config = dict(
    experts_per_token=1,
    moe_layers=[1, 2, 3, 4, 5, 6, 7, 8, 9, 10, 11, 12],
    router_score='sigmoid',
    n_kv_head=10,
    head_dim=32,
    norm='layernorm',
    qk_norm=False,
    lr_head=0.00677,
)
Below are experts of layer 3 (counted from 0) of a mixture-of-experts language model. Rows are named router (the router's row for the expert), down (a neuron's output weights, with its number) and show model dimensions 0-79. Each number is 128 + 24 x the weight over its row's rms, rounded and kept within 0 to 255.
Before each expert's rows: a language model's description of what the expert responds to. This comes from a sample of Wikipedia text that the model never trained on.

# expert 6
What it handles: Digits in years, numbers. Single digits inside years and numbers in tables and prose, such as the 1 in 2010 or 2017, plus some mid-word pieces.
router [ 78  97  97 125 128  99 104 138 113  89 133 116  71  99 128 136 137 128 112 166 111 107 111 141 154 144 139 121  98 150 120  75 147 114 138 130 144 121  89 103  98 146 162 129  89 102 110 132  96 134 111 130 140 140 166 175 138 106 167 172 151 113  90  92 141 108 153 157 113 164 136 130 136 144 140 135 161 122 133 182]
down0 [115  90 130 139 128 126 122 130 116 148 133 121  89 159 146 116 119 122 113 113  98 114 133 134 145 128 141 165  93 103 156 146 123 132 138 140 134  79  85 136 115 100 131 152 182 165 133 122  61 121 113 111  93 155 144 108 121 116  80 119 135 118 122 106 104 106 104 122 131 114 133 129 117 171 136 126  80 101 100 129]
down1 [121 113 179 152 119 139 139 166  89 175 129 127 125 105 105 168 134 136 121 148 138 140 147 112 135 101 132 125 140  95 124 126 120  95 101 141 122 143  99 144 129 133 154 146 168  99 161  91 162 134 133 154  85 136 162  89 127  58  81 152 103 143  96 108 103  93 106 170 166 130  99 148  84 132 150 181 119  95 115 130]
down2 [144 165 142 118 125 173 153 126 164 109 166 157 124 167 149 125 172 141 131 151 146  89 135  98 118 135 125 124 111 135 142 140 131 196 104 116 150 149 111 154 177 154 156 136 130 125 151 131  96 145 133 135  77 134 105 129 119 129 136 169 160 129 149 124 115 133 133 112 167 150 105 142 131 123 122 142 116 159  98 131]
down3 [111 145 160 135 118 116 146 133 156 149 101 109 174 124 160 149 103 147 118 131 139 154 105 130  95  75 136 102 116 136 115 119 139 161 129 123 125 116 125 157 107 132 154 127 158 137 153 123 114 154 197 132 109 109 131  97  83 124 135 135 111 120 162 114 134  87 127 125  86 128 127 115 136 175 124 119  73 156 106 138]
down4 [157  86 160 137 105 138 106 140 104 117 100 168 119 169  92 145 139 126 121 162 121 111 147 144 130 117 136 126  98 116 162 141 119 134 114 146 146 101  98 183 128 164  98 159 127 146 113 119 108 107 129 129 135 143 173 113 127 155 158 125  96 147 162 136 101 123 105 115  92 117 138 145 118 109 128 157  86 114 105 124]
down5 [110 108 146 129 153 127 110 153 146 150 137 140 115 106 174 138 106  95 119 127 161  86 112 121 151 130 157 127 126 151 148 170 144 160 120 113 100 155 141 157 106 111 154 162 111 116 161 115 116 165 168 111  88 164 115 128 151 144 133 122 156 142 131  97 116 113 139 119 152 126 177 139 125 125 142 156 140 149 127 118]
down6 [136 128  83 127 143 126 119 130 113  91 108  83 151 140 172 130 117 143 141  83  96 134 108 126 166 136 130 177  94 130 121 139 148 133 111 181 151 148 132 133 116  95 144 137 128 131 108 158 152 135 142 102 135 129 128 133 122 140 141 157 122 106 123 133 142  83 107 177 156 144 150 117  98 165 110 119 122 125 153 155]
down7 [145 125 139 147  91  83 131 119  94 139 121 133  84  96 116 142 128 131 101 122 138 123 137 139 159 134 155 112 106 118 149 135 148 178 160 129 104 133  88 129 126 137 138 127 148 102 166 138  95 127 153 130  65 116 131 124 138 129 122 140 139 112 116 141 119 140 116 112 140 127 107 148 153 146 193 154 126  97 157 154]
down8 [100 124 121 107 137 168 126 132 112 148 100 136 124 135 136  80 149 119 154 145 126 123 147 148  69 117 102 121 125 125 190  65 104 117 144 147 122  92 116 129 152  99 141 138 109 116 134 126 121 153 117 120 141 151 126 160 134 125 104  89 119 122 129 121 160 122 176 144 129 187 169 137 114 122  65 159 143 135 133 102]
down9 [165 114 131 158 113 124 136 163 140 146 154 117 159 120 128 124 176 181  97  72 145 152 139 152 131 129 135 161 143 116 142 153 166 161 112 132 110 129 102 104 122 163 141 138 149 135 147 114 141 152 149 152 121 153 136 201  95 133 149 112 128 153 129 155 138 122 151 133 166 124  79 105 179 119 140 124  98 141 147 138]
down10 [114 150 122 153 118 150  96 121 101 147  99 155 151 142 139 151 131 144 135 152 139 132 128 152 108 129 101 124 132 166 147 153 163 106 122 114 123 163 149 119 124 144 137 145 119 159 118 145 113 107 109 135  97 132 141 120 114 148 110 150 179 161 130 177 130 148 146 166 127 149 157 134 147 120 134 144 120 140 112 117]
down11 [109  99 123 123 131 145 174 107 144 138 159 101  78 135 136 139 123 119 103 108 130  90 110 131 105 117 105 120 165  64 130 177 143 137 159 123 139 164 109 119 129 117 122 119 135 129 140 139 107  86 127 136 118  99  90  81 142 121 161 142 134 139 124 150 103 101 151 125 107 159 116  70 129 103 139 132 123 161 124 107]
down12 [143 117 124  95 105 125 151 141  78 106  88 169  89  93 109 172 124 106 122  90 116 120 126 106 164  89 111 132 150 167 207 147 127 111  75 119 177 140 144  84 134 118 174 134 143  90 118 161 136 161 164 131 119  75 122 140 130 113 131 153  94 105 149 110 115 172 149 155 167 111 165 107 121 149 116 134 101 120 137 135]
down13 [120 108 128  83 126 149 169 131 150 136 136 130 149  92  93 122  99 195 137 119 108  65 117 135 113 111 127  83 127 119 187 144 153 134 132  99 126 161 152 111 142  71 152 106 159 109 116 131 138 107 120 133 123 107 109 139 130 117 175 125 115 113 116 122 159 142 134 105 155 123 135  93 197 148  92 178 105 141 122  98]
down14 [120 116 142 107 164 133 106 115 113 107 131 143  90 122  83 154 135 112 143 116 126 142 120 128 133 163 136 115 149 188 124  92 189 117 102 147 180 150 100 156  92 136 182 123 109 139 143 140 112 125 106 156 143 144 158  55 145 119 115  93 129 192 121 115  92 145 129 119 143 125 170 122 123 128 169 138 138 119 121 150]
down15 [ 78 147 119 129 150 119 172 120 101 168 115 157 132 151 126 120 119  96 134 116  93 113 100 115 132 119  92 103  89  99 130 111 116 138 158 121 130 153 130 108 119 144 142  63 124 136 119 146 174 115 106 165 116 126 154 182 141 150 144 163  95  86 133 117 125 118  90 115  94  97 114 121 120 132 159 149 138 174 117 105]
down16 [145 123  86 164 165 122 112 127 131 166 122 133 179 134 136 111 105  84 126 100 145 143 102 139 130 123 124 127 106  99 128 146 139 153 135 132 111 100 148 144 128 130 122 140 174 156 144 176  97 136  69 171 131  92 152 115 145 144 101 117  89 113 162 143 115 113 121 123 138 125 141 126 167 134 139 111 162 131 156 139]
down17 [163 122 137 138 162 142 143  94 136 129 121 135 179 156 122 135  79 147 104 115 166 137 117  93 155 102 125  94 125 132 143 168 122 144 125 172 109  82 149 186 159 142  82 143 181  95 121 159  98 156 116 121 122 126 147 127 121 115 140 157  60 121 167 103 137 130 153 132 119 147 165 124 174 131 161  82 111 154 119 110]
down18 [207  92 154 137 107 124  89 101 129 168 130 118 120 111 131 133 104 121 140 172 132 133 132 120 148 100 121 172 107 107 158 150 138 134 153  74 134 114 144 134 161 111 138 125 140 160 157 135 118 109 136 101 112 154 105 140  76 112 120 170 161 159 153  98  96 142 144 136 130 125 143  92 138 124  95 133 175 139 116  91]
down19 [160 103 120 125 132  94 162 141 138 160 127 142 130 110 160 125 132 140 192 134 142 109 173 126 151 121  93 121 113 132  92 119 139 153 147 105 168 106 109 112 152 189  92 145 144  83  72  82 151  89  99 113 175 127 174 155 113 141 105 106 107 137 164 141 151 115 104 138 129 101 101 134 115 169 137 130 130 129 115 120]
down20 [134 136 153 126 157  78 125 125 111 150 113 117 147 135 112 102 141  91 188 164 124 175 151 129  73 155 136 111 137 145 160 141 145 126 132 165 162 128 109 134 127 125 148 155 145 143  76 108  89  78 126 151 124 134 146 147 148 131  93 119 208 122 116 133 156 141 127 145 120 150 155 108 102 158 152 153 151 117 134 106]
down21 [152 149 125 132 125 153  89 103  91 116 103  91 133  85 169 124 123 104 148 131 146 113  96 106 131 144 132 151 103 129 102  91  95 114  65 115  96 131 120 114 119 168  97 145 132 159  99 125 152 137  79 116 160 102 133 138 107 112 155 146 159 115 123  86 125 142 128  85  87 103 109  91 127 118 109 125 147 138 143 135]
down22 [109 132 119 131 139  96 137 137 136 119 149 162 109 117 115 110 125 126 104 139 156 159 113  96 139 117 177 153 196 107 118 106 147 145 133 146 161 132 130 127 102 139  95 166 147  91 107 152 118 180 130  66 115  66 117 178 139 120 147 114 116 136 104 116 133 150 135 133 146  92 142 148 145 156 143 148 131 138  98 138]
down23 [131 162 114 128 129  90 124 122 146  87 129 199 121 132 133 123  99 164 120 139 152 137 130 124 116 138 177 129 144 156 122 147  96 120 173 114 164 159 146 150 123  85 122 126 152 135 140 145 148 119 100 147 133  82 165  93  95 149 128 121 138 133 149 167  79 118 126 116 105 110 111 107 139 159 154 138 166  93 154 124]
down24 [150 113 102 112 153 136 136 132 103 174 101 152 180 115  98 102 159 147 146 151 162 120 111 123 157 111 127 119 182 120 114 143 126 121 144 162 148 109 124 147 147 161 120 142 115 128 169 135 150 123 111  88 110 150 123 122 131 100 100 153 140 103 154 154 143 128 122 169 128 100 154 101  74 172 152 103 112 147  95 102]
down25 [141 135 159 153 157 146 102 135 136 141 158 131 151 122 156  65 138 141 118 119 100 127 130 189 119 146 100 144 125 156 123 151 165 141 153 116 145 136 139 112 164 116 140 118  89 147 113 114 121 120  98  85  91 151 138 144 171 141 152  93 149 119 107  98 124  65 110  76 139  94 102 161 121 127 152 122 152 172 160 138]
down26 [140 162 142 143 127 146 119 117 117  94 138 120 153 154 171 146  84 112 141 114 132 134 130 118 180  91 131 112 111 146 131 149 108 118 116 100 129 115 124 137 121 100 121 128 129 127 159 137 180 128  95  85 132 140 123 141 125 140  93 152 114 111 142  98 118 174 130 131 153 128  97 118 143 120  90 153 126 140 160  86]
down27 [108  81 115  87 112 121 145 164 158 124 132 148 148  81 141 133 124 119 156 142 162  68 129 114 131 131 124 162 193  91 122 138 178 102  76 140 144 170 103 143 165 101 118 148 116 114 137 137  87 121 115  95 124 136 100 107 108 118 141 153 159 148 136  96 155 121 139 113 152 114 133 115 170 158 142 133 117 135 169 116]

# expert 3
What it handles: Name-initial fragments. First word pieces of personal and place names, often after commas or table pipes: Al, Hu(go), Ka(huta), Brad(en).
router [121 100 147 123 148 111 128 111  63 123  63 127 123 129 119  87 104 134 121  91 139 130 144 147 134 148 171 162 147 106 142  83 134  80 162 139 176 125 159 131 113 176 143 101 106 149 109 113 132 121 130 113 140 127 122 104 121 135 118 175 134  85 123 130  80 138 110 158 117 101 125 121 130 145 132 187 160 110 148 119]
down0 [118 148 135  71  92 152 100 131  72  95  92 140 124 125  96 128 175 155 149  75 111 130 110 161 115 146 135 134  92 183 132 141 132 119 151 108 127  88 163 106  93 122 129 133 133 115 149  90 113 132 147 141  86 155 139 165 113  91 166 107 102 154 129 106 133 125 140 111 140 167 171 160 111 130 114 132 137 167 151 147]
down1 [127  99  99 141 117 156 120 118 167 138 139 172 125 112 130 106 123 151 147 117 161 127 124 117 110  88 131  85 102 117 113  84 146 132 114 132 118 107 136 123  94 167 128 120 105 105 123  61 153 165 104 132 120 162 120 136 143 166 111 112 114 131 135 146 169  91 198 113 128 121  98 142  93  58 150  77 111 126 135 129]
down2 [136 141 106  98 106 133 139 132 121 188 109 110  90 137 145 108 150 102 147 176 141 107 151  95 127 120 144 107 113 126 103 136 122 158 124 152 122 139 110 119 156  83  62  90 158 166 135 123 155 141 127 112 131 137 106 121 111 109 112 141  73 122 118 107  85 122  80 126 124 134 124 126 115 133 125 103 110 153 126 156]
down3 [142  83  91 171 166 113 144 114 134 178 115 110 148 109 156 154 130 117  98 160 108 194 133  92 125  96 127 139 131 100 126  81 113 178 147 125 162 127 140 148 126 150 129 140 132 166 144 124 121 141 135 155 112 122 174 129 105 109 130  99 116 146 132 120 188 111 138 108 115  87 173 185 113  78 116 102 131 139  74 135]
down4 [134  92 113  82 160 105 118  70 114 137 146 136 101 125 140  71 168 144 128 132 128 149 104 154 107 146 170 180 119 134  92 144 105  95 122 127 114 152 129 101 128  84 155  77  87  99  83  94 115 140 128 133 146 120 138 129  63 166 126 136 163 156 108 148 106 142 140 107 159 146 107 121 140 139  84 108 119 110 151 124]
down5 [136  85 123 128 145 149 147 164 110 146 120 176 158  81 101 142 152 155 128 114 134 139 135 184 138 115  90  96 129 158 155 143 122 101 148 169 165  96 122 109 115 183 148 103 149 176 159  99 108 144 106 139 135 103  99 136 119 117 118 160  97 120 147  94 118 128 152 129 160 143  93 138 131 150 148 155 160 132 143 108]
down6 [131 105 106 141  90 130 106 166 154 113 137 177 124 141 135 145 127 118 106  96 139 122 176 123 119 141 158 123  81 130 106 125 113  98 110 152 146 148 153 105 129 129  85 119 115 116 104 173 110 168  98 107 175 184 126 179  80 141 144 125 116 140 112  91 134 147 130 130  57  95 139 111 152  95  68 126 160 118 120 111]
down7 [150 154 113  80 138 108 113 122  83 142 136 129 140 113  87  89 159 146 137 138 146 117 143 111 105 145 133 114 110 111 103 144  66 118 111 155 103  95 104 138  82  97 123 119 104 103 122 111  97 135  98  69 108 104 107 135 152 161  95 116 106 151 101  76 135 136 143 150 159 116 157 129  81 121 153 124 117 129 105 115]
down8 [117 158 153 143 131 109 131 128 117 112 113 171  99 164 118 173 121 157 167 121 157 119 112  92 131 160  92 120 152 121  95 109 121  79 137 191  92 110 180 145 139 136  86 137 157 148 159 122 141 135 126 118 149 129 109  97 185 107 155 154 136 117 148 106 162 119 150 123 132 152 175 118 111 119 148 154 120  91 133 111]
down9 [100 111 136 146 106 125 133 148 113 149 149 131 123 102 164 158 179 116 134  71 109 130  97 124 172  96 133  99 126 121 129 136 113 127 129 146 113 104 117 116 139  96 112 126 135 109 116 138 115 125 135 126 123 124 137 141 187 132 102 139  93 128 128 155 155 120 148 179 145 122 130 108 151  95 118 135  92 147 130 141]
down10 [113 142 109 113 133 169  68 156 169 101 130 161 114 132 143 144  85 110 164 175 146 159 126 139 128 110 171 154 136 129 126 144 134 116  89 136 103 178 105 158 140 163 126 146 116 117 152 129 153 141  96 168 142 130 137 127 128 149  82 104 105 114  95 115  99 129  86 117 126 130 136 110 141 138 119 166 112 150 156 162]
down11 [135 140 151 112 140 129 128 141 146 127 115 125 149 129 137  96 121 135 125 119 118  90 139 106 152 151 125 149 145 148 164 149 181 150 132 132 141  99 118 149 142 141 107 119 104 110 137 118  97 114 141 111 165 112 154 114  81 134 136 117 160  98 182 123 138 150 103  99  88 189 143 148 174  83 102 117 114 137 154 126]
down12 [ 86 147 148 105  75 126 138 140 175 149 121 162 132 155 145 129  81 157 136 135 130 134 131 124 127 162 168 164 131  90 101 136 134 161 114 158 131 138 128 119 127 116 115  95 153 116 142 111 101 103 147 144 106 102 139 104 117 157 109 116 137 116  85 115 133 134  44 103 102 165 118 106 160  99 131 130 147 173 166 180]
down13 [128  69 126 133 150 117 153 141  93 136 124 102 104 150 105 156 153 100 117 119 113 157 171 148 101 155  88 128  85 125 123 160 134 130 146 153  90  95 122 120 119 137  93 113 117 152 134  87 126 139 128 153 160 142 133 100 115 100 135 141 157 121 180 137 136 142  95 131 159 128 106 166 116 116 125 129 132 132 138 121]
down14 [153  71 152 154 106 111 133  95 106  98 164 122 148 156 128  75 127 123 106 105 135 112 159 123 147 130 127 163 129 113 145 181 108 141 102 156 104 114 159 125 142  94 113  71 153 124 149 187 112 119 125 164 151 105 148 130 143 144 112 138 116 132 163 105  57 103  97 133 135 125 134 131 151 124 104 138  97 133 135 115]
down15 [135 168  88 164 172 120 123  82  95 116 135 182 136 118 137 129 152 102 122 127 162 137 148 102 115 170 171 103 118  92 174 111  76  82 136 139 126  79 113 124 152 125 154 133 143 152 143 127 114 108 113  96 142 114 111 144 120 102  99 130 134 122 115 138 170 122  94 101 109 126 143  93 123 121 149 160 125 128 139 113]
down16 [ 96 146 110 120 134 155 150  74 119 104 162 116 134 160 146 179 150 144 137 119 124 104 102  61 115 162 112 122 167 126 145 123 133 116 130 143 126 150  99 158 134 111 122 115  96 150 128 117 145 130 165 146 120 132  70 111 143 105 134 166 165 137  87  96 139 140 144 125 108 154 126 137 123 146 149 116  75 140 134 113]
down17 [121 136 153 115 105  87 108 104  69 128  84 151 129 124 112 138 161 165 106 101 102 143 172 134 137 128 141 129 133 106  60 118 166 164 124 185 116 126 131 127 149 107 123 175 113 122 116 116 158 126 164  94 119 105 109 121 160 150 109 127 121  98 111 152 119 161 126 168  95 189 127 110 135 124 145  89  89  63 144 148]
down18 [186 178 122 135 115 146 152 160  72  64 111 164 128 145 139 133 122 113 131 141 129 124 118 102 159 112 134 122 161 147 121 131 109 118 121 126 111 161 118 157 119 140 146 148 167 102 149 135 122 114  99 115 107 112 125 123 137 124 169 126 156 128 168 106 109 111 116 123 133  91  96 127 151 115 134 155 140 149 119 144]
down19 [136  97 164 128  73 132 162 100 129 107 102 120 143 151 134  80 152 100 103 127 115 130 114 119 128 138 150  67  76 142 102  80 124 113  98 173 148 144 172 142  98 120 118 145 148 115 125 137 120 171 158 142 131 133 147 156  65 144  89 150 118 171 132 128 120 112 101 125 168 139 146 124 162 128 158 136 121 156 121 172]
down20 [150 100  80 124 107 129 129 104 160 127 138 116 104 110 174 142 143  95  67  97 157 106 150 145 118  89 135 117 154 132 126 136 130 107 113 110 140  97 144 128  88 191  94 149 139 145 138 117 103 142 125 174 123 177 117 109 144 115  84 103  88 104 125 163 134 152 103 114 113 100 160 105 147 100  82 121  97 127 169 128]
down21 [115 115  80 109 120 122 115 142 131 133 148 203 111 114 112 128 117 126 115 101 103 130 140 139 158 109 104 122 111 143  77 145 140 130 163 135 121 138 141 130 147 157 116 133 130 117 122 155 120 138  92 142 109 142 136 109 130 113 145 124 151  91 150 168 108 138 162 129 108 105 132  73 107 162 124  83 141 148 167 135]
down22 [105 122 154 160 169 156 100 118 141 123 154 161 127 170 159 136 132 168 114 156  97 119 119 129 115 131 136 182 120 132 109 148 154 156 138 134 130 121 111  89 142  93 118 124 107 125 119 116 135 145 125 136 119 138 164 124 150 166 145  72 102 123 131 115  88 128 165 133 109 137  91 126 131 159 152 141 152 144 160 135]
down23 [145 162 114 124 120 123 112  81 108  88 129 114 119 154 128 136 146 154 111  95 193 107 100 126 123  68 110  75  99 118 142 137  96 143 111 123 149 108 108 137 107 101 112 146 102 116 186 122 110 127 171 132 140 131  97 132 138 143 140 137 144 128 122 168 139  79 126 143  95 120 116 169 157 157 123 125 110 123 113 107]
down24 [109 165 139 128 138 139 163 111 109 131 119 176 124 143 116  93 111 117 141 145 154 146 104 159 111 131 127  73 141 164 117 156 144 162 127 112 124 133  94 115 119 161 117 105 131 154 108  74 146 124 154 138 142 163 120 135 168 134 107 134  92 131 160 165 126 125  80 146 116 100 166 132  60 132 153  89 110 119 120  65]
down25 [ 93 108 160 101 131 119 147 126 103 131  70 149 140 130 153 139 126  88  95  97 133 131 127 142 134 120 107 184 101 131 124 133 112  90 109 121 145 116 133 108 113 142 148 207 123 111  85 143 131 128 131 148 180 103 146 114 168 115 112  90 156 131 117 135 163 163  94  98 124 138 115 152 130 156 115 127 118 123 136 166]
down26 [103 106 102 158 181 152 129 124  97 149 128 169 124 131 133 182 104 116 164 148  75 141  83 113 113 147 115 146 161 142 169 102 143 153 126 127  84 165 123 134 134 152 113 151 129 157 110 120 118 150 121 107 154 126 130 102 124 163 156 176 103 123 148 128 140 111 129 134 157 111 159 149 177 128 153 129 109 114 125 145]
down27 [131 199 153 130 124 133 110  89 115 173 110 135 132 143 151 101 102 125 154 129 131 130 100 140 157 151 126 164 125 110 154 129 106 144 109 108  84  92 126 127 155 156 125 145  87 153 108 145 132 134 170 157 136 155 125 170 118 100 121 151 129 158 121 133 128 101 131 155 122 128 153 123 136 135 117 116 128  89 138 145]

# expert 9
What it handles: Possessive and non-Latin pieces. Apostrophes and s in possessives like Bolton's or it's, suffixes like ic and ian, and bytes of Thai or accented characters.
router [128 115  73 126 140 150 115 155 122 104 105 103 154 102 129 134 131 150  96 114  80 134 117  98 148 133 171 140  99  63 112 119 144 144 145 102 168 135 126 115 163 111 167 120 124  86 112 128 148 125 130 126 111 160 145 189 126 117 172 151 158 152 117  85 176 155 142 125 158 143 147 135 132 110 179 125 121 131 139 124]
down0 [ 98 104 127 144 128 148 118  95 154 116 120 105  81 132 204 116 142 158 116  87  96 123 140 113 127 126 166  94 146 116  78 133  85 154 153 192 164 144 150 152 129 174 123 100 127 119 125 130 107  99 182 107 127 105 118 125 129 152 103 116 115  83 170 101 117 125 116 123 155 116 130 105 155 125 113 146 110 154 107 116]
down1 [130 142 154 183 116 126 146 110 175 133 123 143 120 170 142 103 105 132 164 107 124 174 119 125 106 104 117 140 133 135 135 112 130 138 120 157 135 141 142 118 106 101 113 136 151 154 118 131 152 136  59 103 122 111 115 114 156 141 145 112  45 172 168 117 136 170 159 100 131 108 129 147 142 128 127 143 117 163 142  88]
down2 [ 97 136 159 128 117 168 152  95 143 109 134 111  89 128 130 130 140 139 177  86 136 153 164 106 106 137 122 112 135 116 164  86 128 153 104 117 149 138 176 130  98 119 125 111 143 137 135 142 139 146  91 118  90 117 122 115  75 113 144 106 136 129 111 113 143 105 156 123 104 133 135 153 133  75 104 167 137 134 134 123]
down3 [112 124 124 136 121 140 145 128 110 145 102 146 140  91 113 138 104 120 153 133 162 137 126  94  96 143 105 111 132 168 135 138 147 126  94 157 131  92 103 102 193 166 124 104 171 112 143 136 136 140 135 113 176 129 121 130 113 148 142 101 109 156  94 124 107 124 107 102 106  72 124  82 190 151 123 131 123 134 149 134]
down4 [167  85 120  99 141 135 138 163 133 174 107 115 168 108 173 145 147 104 128 152 117 126 128 113 121 133 181 119 153  87  91 156 118 102  84 125 125 124 136 141 119 105 102 143 137 127 121 103 125 133 143 104 122 119 150 109  97 151 114 130 182 127 135 167 140  80 109 142 153  90  91 134 139 116 107 144 149 109 168 171]
down5 [135 147  99 147 118 154 100 167 157 102 104 158 137 117 178 112 138 151  98  81 137 155 127 122 157 103  81 127 112 183 137 173 165 171 107  95 133 139 139 108 129 145 128 136  80 136 142 126  88 157 134 127  85 124 114 138 154 119 119 130 126 110 101 108 168 143 109  99 120 150 162 145 158  77 101 129 157 142 154 150]
down6 [182  88  91 145 124 152 145 140 125  86 140 147 168 136 148  96 119 139 108 127 164 120 102  99 130 114  84  68 139  98 106 123 131  92 120 110 152 107 118 137 178 109 115 109 126 125 129 124 106 137 125 104 143 153 128 142 152 154 127 105 103 152 126 130  97 128  89 160 111  95 147 106 165 131 147 106 131 113 154 147]
down7 [ 80 125 174 128 159 141  76 145 107 147 134 125 143 110 148 110 110 120 150 130  98  81 125 126 157 101 124  94  78 112 107 148  96  92 103  86 128 137 120 162 122 100 117  93 149 121 135 139 183  85 109 109 117 176 142 116  82 109 123 121 105 174  72  97 131 117 123  80 134  93 154 116 122 155 100 134 107 107 166 157]
down8 [152 160 154 145 108 133  97 182 140 134 122 155 143 128 124 121 114 112 117 131 144 129 132 106 131 169 124 179 125 105 129 146 156 102 178 132 109 129 129 136 139 140 143 133 121 153 137 135 170 146 104 145 120 149 113 140  66 139 160  78 113 118 126 128 129 171 103 150  80  90  86 110 127 163 120 144 124 138 171 160]
down9 [173 149 140 109 172 157  97  88 140 112 160  61 154 146  68 126 171 112 159 138 112 170 130 127 116 135  82  86  64 109 124 165 124 127 109 121  94 106 134 115 156 121 132 132 125 109 108 144 154 150 124 128  96 150 176 148 138 126 140 104 178 137 132 120  72  93 141 147 118  98 132 125 127 139 142 124  94 134 153  82]
down10 [139 115 168 120 139 136 116 106 126 134 101 167  95 115 106 107 111 106 126 127 161 110 134 179  91 134 142 139 119 134 148 156  98 147 118 118 114 150 139  79 158 164 133 139  71 119  87 107 137  73 140 104 177 123 114 134 125 156 143 103 141 147 115 121 134 134 151 103 157 111  99 126  91 133 108 134 102 123 181 137]
down11 [190 126 119 103 158 115 167 116 137 153 135 155 151 142 134 129 111 166  87 125 125 161 103 118 131 150 121 133 116 137 173 155 119 145 147 136 145 141 164 147 120 120 121 101 120 144 129 100 105 132 149 158 142 107 118 173 127 129 101 134 161 139  87 131 156 124 153 125 127  81 135 147 149 166  97 115 159 116 140 101]
down12 [127 137 141 108  85 114  68 126 134 157 115 135 101 131 103 108 154 154 136 134 149 105 128 131 113 140 137 128 136 127 145 153 116 105 131 143 112 159 140 149 114 151 106 129 133 111 111 149 173 108 150 135 179 123 136 139 103 159 120 117 139 154 117 112 166 145 133 139  50 102 155 136 114 120  77 132 179 120 132 132]
down13 [120  93 110 126 109 154 104 136 118 158  67  96 141 124 104 133 174 126 133 159  98 132 119 173 156  74 124  62 163  93 115 150 134 133 121 147 129 129  88 111  96 143 122 134 155 153 115 157 125 125 122 152 138 138 129 121 109 156 118 135 102 143 110 168  81 153 199 110 119 102 142 124  99 134 106 145 150 135 104 114]
down14 [100 137 150 158 161 139 142 147 172 168 139  99 125 109 119 126 148 120 139 130 132 116 130 133 157 119 121 151 172 163 125 136 135 121 132 135  97 147 176 121  91 103 136 102 151 113 138  86 173 115 139 140 108 143 178  74 161 161 124  83 112 139 146 113 145 157 111 105 132 112 148 116  62 104 126  99 128  95 122 133]
down15 [109 133 141 105 154  95 181 122 114 127 128 129  95 103 126 140 104 115 131 164 125 159 115 108 148 122 163 125 132 137 148 114 126  75 112 112 145 119  76 171 144  98 125 110 120 169 107 101  81 183 115 124 137 125 129 129 110 115 110 105 104 109 118 150 158 117 119 106 110  92 144 145 156 115 126 157 122 116 132 123]
down16 [122 119  82 134 135 134 166  90 138 148  97  81 109 179 118 178 144 106 123  74 122  97 152 121 145 104 143  84 120 108 114  74 108 154 136 145 131 136 112  83 103 129 130 125 121  91 161 119 139 124 175 132 101 160 130 106 119  87 163 127 115 121 116 126 126 171 175 112 139 158 126 178 151  76 131 140 137 159 121 103]
down17 [122 115 128 143 116 152 111 132 169 152 105 126 122 130 108 116 108 106 107 144 111 103 137 128 107 144 174 129 117 158 149 114 158 158 129 175 118 111 165 142 132 109 105 143 168 109 113 133 128  78 108 122 131 149 130 154 116 131 162  99 117 140 115 155  82 144 140  98 134 111 139 126 135 144 183 105 122 102 121 136]
down18 [145 170 106 142 131 166 100 145  98 137 144 115 136 131 118 158 141 126 128 140 139 121 132 160 144 124 157 146 194 105 141 161 139  81 135  87 143 165 128 153 130  98 104 149 124 106 125 145 127 146 121 150 138 132 161 110 137 159 156 112 152 116 109 138  97 110 133 127 144 146 139 123 134 124 146 145 165  99 140 136]
down19 [160  91 148 120 108 132 133 100 148 137 166 191 183 126 140 161 147 132 141  90 176 110 166 120 127 131 124 133 124  96 126 118  86 112 118 132  96 121 101 127 130 143 127 166 154 124 140  96 135 135 147 153 115 133 127  87 141 115 145 169 125 116 144 140 131 113 145 151 124 117 122 123  98 127 118 110  93 135 198 104]
down20 [156 132 157 134  99 148 127 173 144 126 103 127 131 102 102 122 145 114 117 116 153 137 116 109  78 151 156 135  83 107 125 143 134  93 124 124 125 115 121 111 141 119 150 101  77 123 104 148 113  77 124 160  82 163 165  99 122  92 140 162 125  68 122 122 148 117  79  76 127 126 114 106 145 139 104  98 147  95 101 136]
down21 [ 96  86 186 133 142 115 147  80 135 162 177 132 164 123 143 130 153 167 134 105 161  78 108 134 149 123 111 117 129 120 132 118 126 122 140 134 157 140 135 128 103 141 184 136  84 162 148 152 106 153 126 152 166 127 136 134 152 139 120  98 120  89 128 166 157 124 124 133  94 158 124 141 123 126 130  90 109  75 121 157]
down22 [167 164 157 131 166 128 123 143 114  99 146  87 103  72 146  81 132 144 120  87 134 138 129  90 135 164 113 113 110 101 116 135  84 128 104  84 123  89 138  86 128 189 107 100 130 105 143 164 135 179 130 192 129 147 150 157 126 128 167 145 115 149 149 108  98 120 148 158 121  80 132 111 140 113  88 144 116 146 137 141]
down23 [125 125 141 120 124 143 134 158 138 131 104 148 150 114 122 125 150  74 112 143 102 139 139 155 107 147 105 109 134 164 178 136 130 148  99 115 141 155 140 141 136 136 131  85 130 106 161 120 151 106  84 153 133 107 134 150 159 150 123 141 107 104 140 137 177 149 135 116 152 115 131 122 160 164 133 140  88 149 143 109]
down24 [117 142 110 125 135 106 123 122 113 168 109 132 115 143 171 122 155 120 119  81 153 171 149 149  92 117 113 128 146 111 129  91 132  99  79 136 141 113 104 147 117 114 135 144 133 165 116  96 117 156 148  99 172 176 180 159 121 157 108 132 114 117 180 146 179 127 126 121 148 111 118 144 114 123 172  97 149 131 119 106]
down25 [120  88  92 114 106 100 141 133 114 115 116 163 126  77 125 149 144 120 173 129 129 120 129 155  84 129 115 171 123 144 150 128 137 156 127  89 104 139 165 155 127 117 131 147 159 124 162  91 164 138  83 104 141 109  89 121 121 137 160 126 133 137  91 111 142 148 150  96 150 149 132 126 107 119 168 166 141 120 141 107]
down26 [ 93 124 142 115 170 129 119 118 152 124 127 112 101 132 143 138 184 139 101 156 149 109 195 170  95 126 141 124 101  77 133 155 117 129 109  94 121 119 108 154 144 165 106 106 127  97 164 120 103 171 139 130  99 146 141  99 106  98 106 107 118 146 127 106 134 119 130 106 125 159 147 124 133  87 109 107 176 124  86 152]
down27 [ 88  82  88 123  72 117 115 162 111 133  97 128 134 135 111 146 112 114  94 149 130 129 124 130  99 134 124 176 133  94 116 111 130  97 148 113 133 130  97 145 100  97 150 153 162  99 132  96 152 153 106 145 131 124 128 113 108 140 133 135  98 151  98  84  96 110 140 113 149  79 134 109 114  92  98 128 173 159 107 123]